Below are experts of layer 10 (counted from 0) of a mixture-of-experts language model. Rows are named router (the router's row for the expert) and show model dimensions 0-127. Each number is 200 + 40 x the weight over its row's rms, rounded and kept within 0 to 999.
After each expert's rows: a language model's description of what the expert responds to. This comes from a sample of Wikipedia text that the model never trained on.

# expert 0
router,234,158,199,165,227,183,228,115,170,328,199,195,207,225,216,155,184,229,190,225,329,225,132,234,175,238,197,235,161,223,197,187,163,191,208,156,119,198,235,219,166,275,200,142,229,220,189,207,136,168,231,157,179,192,113,194,228,211,210,192,176,157,198,186,240,194,178,206,131,239,247,193,225,236,239,145,193,183,217,207,173,200,223,203,190,108,224,241,194,110,188,228,180,152,274,227,173,150,234,229,214,184,168,232,233,192,145,266,109,190,206,228,203,221,279,245,216,232,209,138,84,177,145,181,180,209,178,137
What it handles: Cell separators, digits and dashes inside sports statistics tables, plus words like final, coach, season, NHL, league.

# expert 4
router,183,229,215,187,225,206,133,218,127,196,227,176,179,193,187,160,156,108,203,202,245,214,306,218,219,166,218,259,168,175,176,234,185,215,205,180,180,183,257,183,202,251,150,271,171,209,254,180,185,188,263,189,219,218,190,208,152,211,204,168,264,251,236,225,162,187,179,120,248,258,171,280,218,262,199,158,206,176,193,163,166,238,176,159,234,163,213,182,221,301,189,144,144,194,221,207,200,153,247,141,202,186,143,162,169,202,179,241,179,255,223,251,176,284,257,237,204,260,175,189,161,108,164,234,216,180,183,167
What it handles: Articles and possessives such as the, a, his, their, this, usually after a verb or preposition and before the noun.

# expert 3
router,231,206,191,158,195,189,174,198,210,198,230,193,172,184,220,173,205,152,174,221,187,205,177,232,192,162,189,263,182,125,149,176,161,256,278,213,221,262,234,202,180,161,225,227,213,168,154,177,180,145,164,92,199,161,166,194,196,165,203,275,261,205,198,223,181,210,196,187,198,231,148,201,239,281,247,153,207,232,200,190,235,269,201,149,203,189,227,174,249,145,140,239,176,206,202,246,214,151,181,177,171,183,155,160,221,218,203,235,125,210,225,228,150,219,220,273,159,209,209,190,181,164,154,139,209,207,189,194
What it handles: Units, large-number words and technical nouns in specification text, such as million, hp, kilograms, engine, speed, often right after numbers.

# expert 5
router,241,179,268,194,185,170,146,218,217,178,226,204,213,169,194,206,195,140,209,256,188,220,96,211,307,225,198,202,288,175,169,247,130,204,107,196,209,138,225,216,194,221,161,262,206,227,178,182,180,221,199,64,192,152,207,172,181,231,206,214,226,255,217,253,183,160,206,215,169,181,252,212,265,205,202,122,265,180,268,164,184,227,107,180,205,168,210,217,199,211,158,189,203,170,241,242,305,215,230,156,209,197,200,209,169,190,258,198,158,213,225,261,146,286,201,174,219,255,152,168,201,113,214,179,157,197,221,234
What it handles: Later words or pieces of proper names for states, institutions and taxa, such as Kingdom, War, Empire, Senate, Museum, idae.

# expert 13
router,223,255,185,133,209,200,168,100,183,194,207,202,257,177,203,164,196,166,240,220,201,218,161,207,198,161,224,260,204,215,226,215,189,232,169,204,216,165,239,208,149,265,135,236,235,219,179,172,128,181,232,95,234,199,241,223,139,215,240,247,212,194,263,210,161,239,168,167,200,204,216,194,175,205,253,228,212,140,174,232,233,234,231,234,220,84,214,177,237,166,204,187,107,186,225,238,172,197,281,190,199,213,106,242,175,202,188,237,203,143,254,180,143,240,221,199,172,210,204,135,112,210,190,198,211,175,201,136
What it handles: Digits and word pieces inside titles and quoted names, especially song and album titles, such as "My Song 5", 7-inch, sound.

# expert 15
router,257,163,236,161,239,168,174,242,213,204,146,187,202,193,230,134,221,155,196,246,210,223,131,231,255,190,187,204,197,167,159,169,144,255,160,245,261,146,241,231,196,232,167,256,134,190,226,170,176,218,217,78,179,148,212,126,144,229,181,226,156,169,214,214,199,184,189,112,204,288,258,259,246,184,268,149,232,149,240,152,205,232,137,211,267,176,213,206,217,208,157,247,172,216,182,284,212,125,189,119,199,164,188,217,161,203,167,310,187,196,228,224,159,321,227,220,143,229,216,188,205,259,86,134,264,173,220,184
What it handles: Tokens opening an article right after its title heading, such as born, parentheses, birth months and List, as in "born 4 March".

# expert 10
router,223,157,246,178,203,195,221,179,193,158,169,181,209,218,213,190,222,160,180,195,139,228,144,201,207,191,228,206,255,216,206,173,162,192,164,247,185,210,215,137,160,197,188,287,236,164,178,165,161,122,224,171,122,220,159,193,202,202,269,242,257,165,198,228,270,188,225,155,168,181,186,229,231,223,273,224,170,251,232,195,107,175,107,193,196,251,232,208,204,150,167,238,120,157,187,205,256,142,210,221,225,211,132,226,208,224,220,188,194,216,201,227,137,222,230,211,210,208,188,159,194,155,200,160,227,211,189,228
What it handles: Digits inside IDs and chemical codes, unit symbols like km, ft, %, and LaTeX markup such as _{ and ^.

# expert 8
router,210,181,241,163,225,120,154,230,156,249,268,176,103,213,193,166,291,184,187,218,199,314,225,253,251,249,241,239,231,178,247,230,176,187,192,243,140,186,225,164,215,199,171,189,223,249,232,201,84,199,270,235,118,200,211,199,273,243,223,227,174,221,215,196,173,201,183,155,177,232,222,202,266,296,140,149,191,155,190,155,148,199,240,143,170,187,210,221,190,117,199,164,177,200,215,197,156,134,268,226,153,194,161,165,198,187,158,220,219,186,230,234,202,279,267,206,202,152,167,208,159,110,156,210,229,194,178,158
What it handles: Word pieces inside personal surnames and given names, especially Chinese, Korean, Spanish and Mc-names in lists and tables.

# expert 2
router,180,214,309,147,199,192,205,173,187,143,187,167,196,191,280,198,185,200,264,297,193,220,160,227,178,225,242,137,180,171,206,200,123,156,207,248,183,205,238,200,196,208,118,237,151,264,239,155,197,197,193,72,210,286,120,200,208,237,240,199,258,266,202,291,184,127,180,117,183,225,199,228,199,183,260,170,193,209,161,220,212,282,249,223,267,227,226,176,223,189,184,262,149,249,214,244,191,211,291,161,200,150,145,164,214,249,205,239,180,247,185,204,162,246,184,203,216,260,183,190,234,187,200,220,193,165,206,202
What it handles: Hyphens inside compounds such as Port-au-Prince and play-by-play, mid-word fragments, and pieces of French or Cyrillic words.

# expert 1
router,239,150,264,193,128,223,139,283,164,189,209,142,183,184,167,131,179,203,204,247,199,258,159,221,240,189,165,279,209,250,180,244,145,175,123,186,178,260,236,195,107,242,183,147,223,268,222,253,228,231,175,151,203,182,228,219,117,241,348,247,186,208,243,232,173,141,222,206,164,209,185,195,232,244,283,137,170,194,235,151,143,226,151,172,249,234,237,196,155,139,212,222,225,183,244,201,256,237,230,237,271,179,154,154,191,182,178,229,173,182,199,179,216,252,239,201,159,249,163,149,186,146,180,212,209,203,244,167
What it handles: Words in biographies about careers and honours, especially "and" in section headings like Awards and honours, plus served, professor, graduated.

# expert 7
router,186,171,173,194,208,206,112,194,164,225,237,159,191,223,239,196,180,219,269,167,256,127,157,206,178,212,178,227,240,156,203,197,192,166,175,203,243,207,240,152,203,193,186,149,225,178,195,234,169,123,242,145,188,176,150,184,97,141,181,249,271,198,218,222,179,182,173,220,182,250,205,228,191,240,203,175,210,203,163,196,176,147,145,230,197,128,211,223,156,70,168,230,118,201,161,239,134,161,245,211,197,107,231,188,214,164,190,183,120,245,185,190,153,194,205,215,282,247,232,178,194,236,229,135,202,193,205,184
What it handles: Direction and route words in road, rail and location descriptions, such as north, near, along, Avenue, Line, plus table separators.

# expert 11
router,175,187,221,153,214,178,150,128,134,213,232,184,131,223,147,172,208,207,194,248,251,306,222,206,193,282,209,239,275,140,218,215,162,216,115,203,192,218,213,203,177,218,207,178,147,284,223,170,154,139,154,184,198,227,231,149,212,155,261,215,197,242,248,213,111,153,186,239,180,282,230,197,227,221,176,178,196,114,178,216,145,198,211,152,219,158,217,174,264,130,228,206,159,195,195,236,186,124,335,232,174,188,138,194,195,146,199,242,244,193,227,203,148,234,290,251,204,223,157,171,184,171,178,127,194,203,202,138
What it handles: Pronouns, commas and "and" around named people in plots and biographies, such as she, they, who, and commas after names.

# expert 9
router,202,215,207,152,155,134,198,203,159,141,188,210,128,237,202,171,197,233,239,191,270,217,187,153,253,197,180,282,180,184,188,140,172,177,168,224,155,224,258,166,174,231,175,213,160,191,202,132,164,185,280,142,173,176,216,184,205,259,284,262,171,180,217,231,119,160,162,152,124,246,214,285,230,247,266,186,163,241,219,195,161,252,211,95,217,205,228,222,166,125,113,200,176,114,198,256,211,190,240,235,288,168,138,169,204,155,146,255,272,141,296,141,227,245,201,177,202,220,217,190,154,190,128,206,221,184,220,216
What it handles: Sentence-final periods, list dashes and credit verbs in film, TV, game and book entries, such as directed, voiced, performed, published.

# expert 12
router,121,169,175,172,240,200,182,154,214,224,265,144,142,204,194,132,228,151,258,257,202,229,117,185,153,175,207,227,162,197,210,237,213,188,143,231,223,85,228,143,130,181,183,235,153,201,268,180,173,139,143,147,175,246,249,160,154,218,232,276,225,243,187,212,155,203,196,239,224,286,219,253,277,251,202,225,218,185,210,177,168,231,173,175,197,151,213,241,224,169,148,183,124,215,181,196,161,199,243,171,235,175,192,130,235,137,181,257,156,190,225,257,161,249,230,209,233,157,157,191,186,149,164,198,243,178,129,160
What it handles: Function words linking clauses, such as to, of, by, with, because and about, in running prose, often before the, a or be.

# expert 14
router,182,181,300,203,155,142,192,202,199,181,212,192,176,177,207,170,247,131,215,239,233,200,215,247,185,221,263,208,150,188,183,215,180,180,172,199,187,177,239,112,212,187,151,232,226,164,223,198,170,183,188,208,160,227,183,224,149,198,195,178,250,138,196,298,192,143,142,243,240,280,205,209,165,208,243,158,170,100,168,206,170,221,184,184,284,211,232,228,200,155,153,190,137,171,183,234,209,180,238,191,232,188,181,188,156,205,192,205,206,214,231,230,159,220,241,222,168,182,178,103,157,188,184,187,226,106,180,165
What it handles: Line breaks and pipe characters that start table rows or infobox lines, especially election result tables (Party, Candidate, Votes) and headings.

# expert 6
router,246,176,215,155,208,222,153,120,187,256,213,191,185,248,236,157,214,196,178,245,263,175,123,196,259,246,217,214,192,227,178,225,154,155,150,164,115,130,200,171,276,245,165,201,191,211,202,165,153,210,236,133,167,183,94,141,221,256,237,165,261,228,184,196,160,199,161,174,124,203,199,212,252,272,188,178,148,207,214,201,149,242,183,175,277,219,228,170,232,176,181,148,195,155,218,216,165,199,207,235,229,218,143,194,189,109,197,263,166,194,231,202,167,185,223,261,257,192,175,202,165,163,214,183,142,178,217,160
What it handles: Separators, country codes (BRA, GER) and name starts in football squad tables, plus census verbs like were after percentages.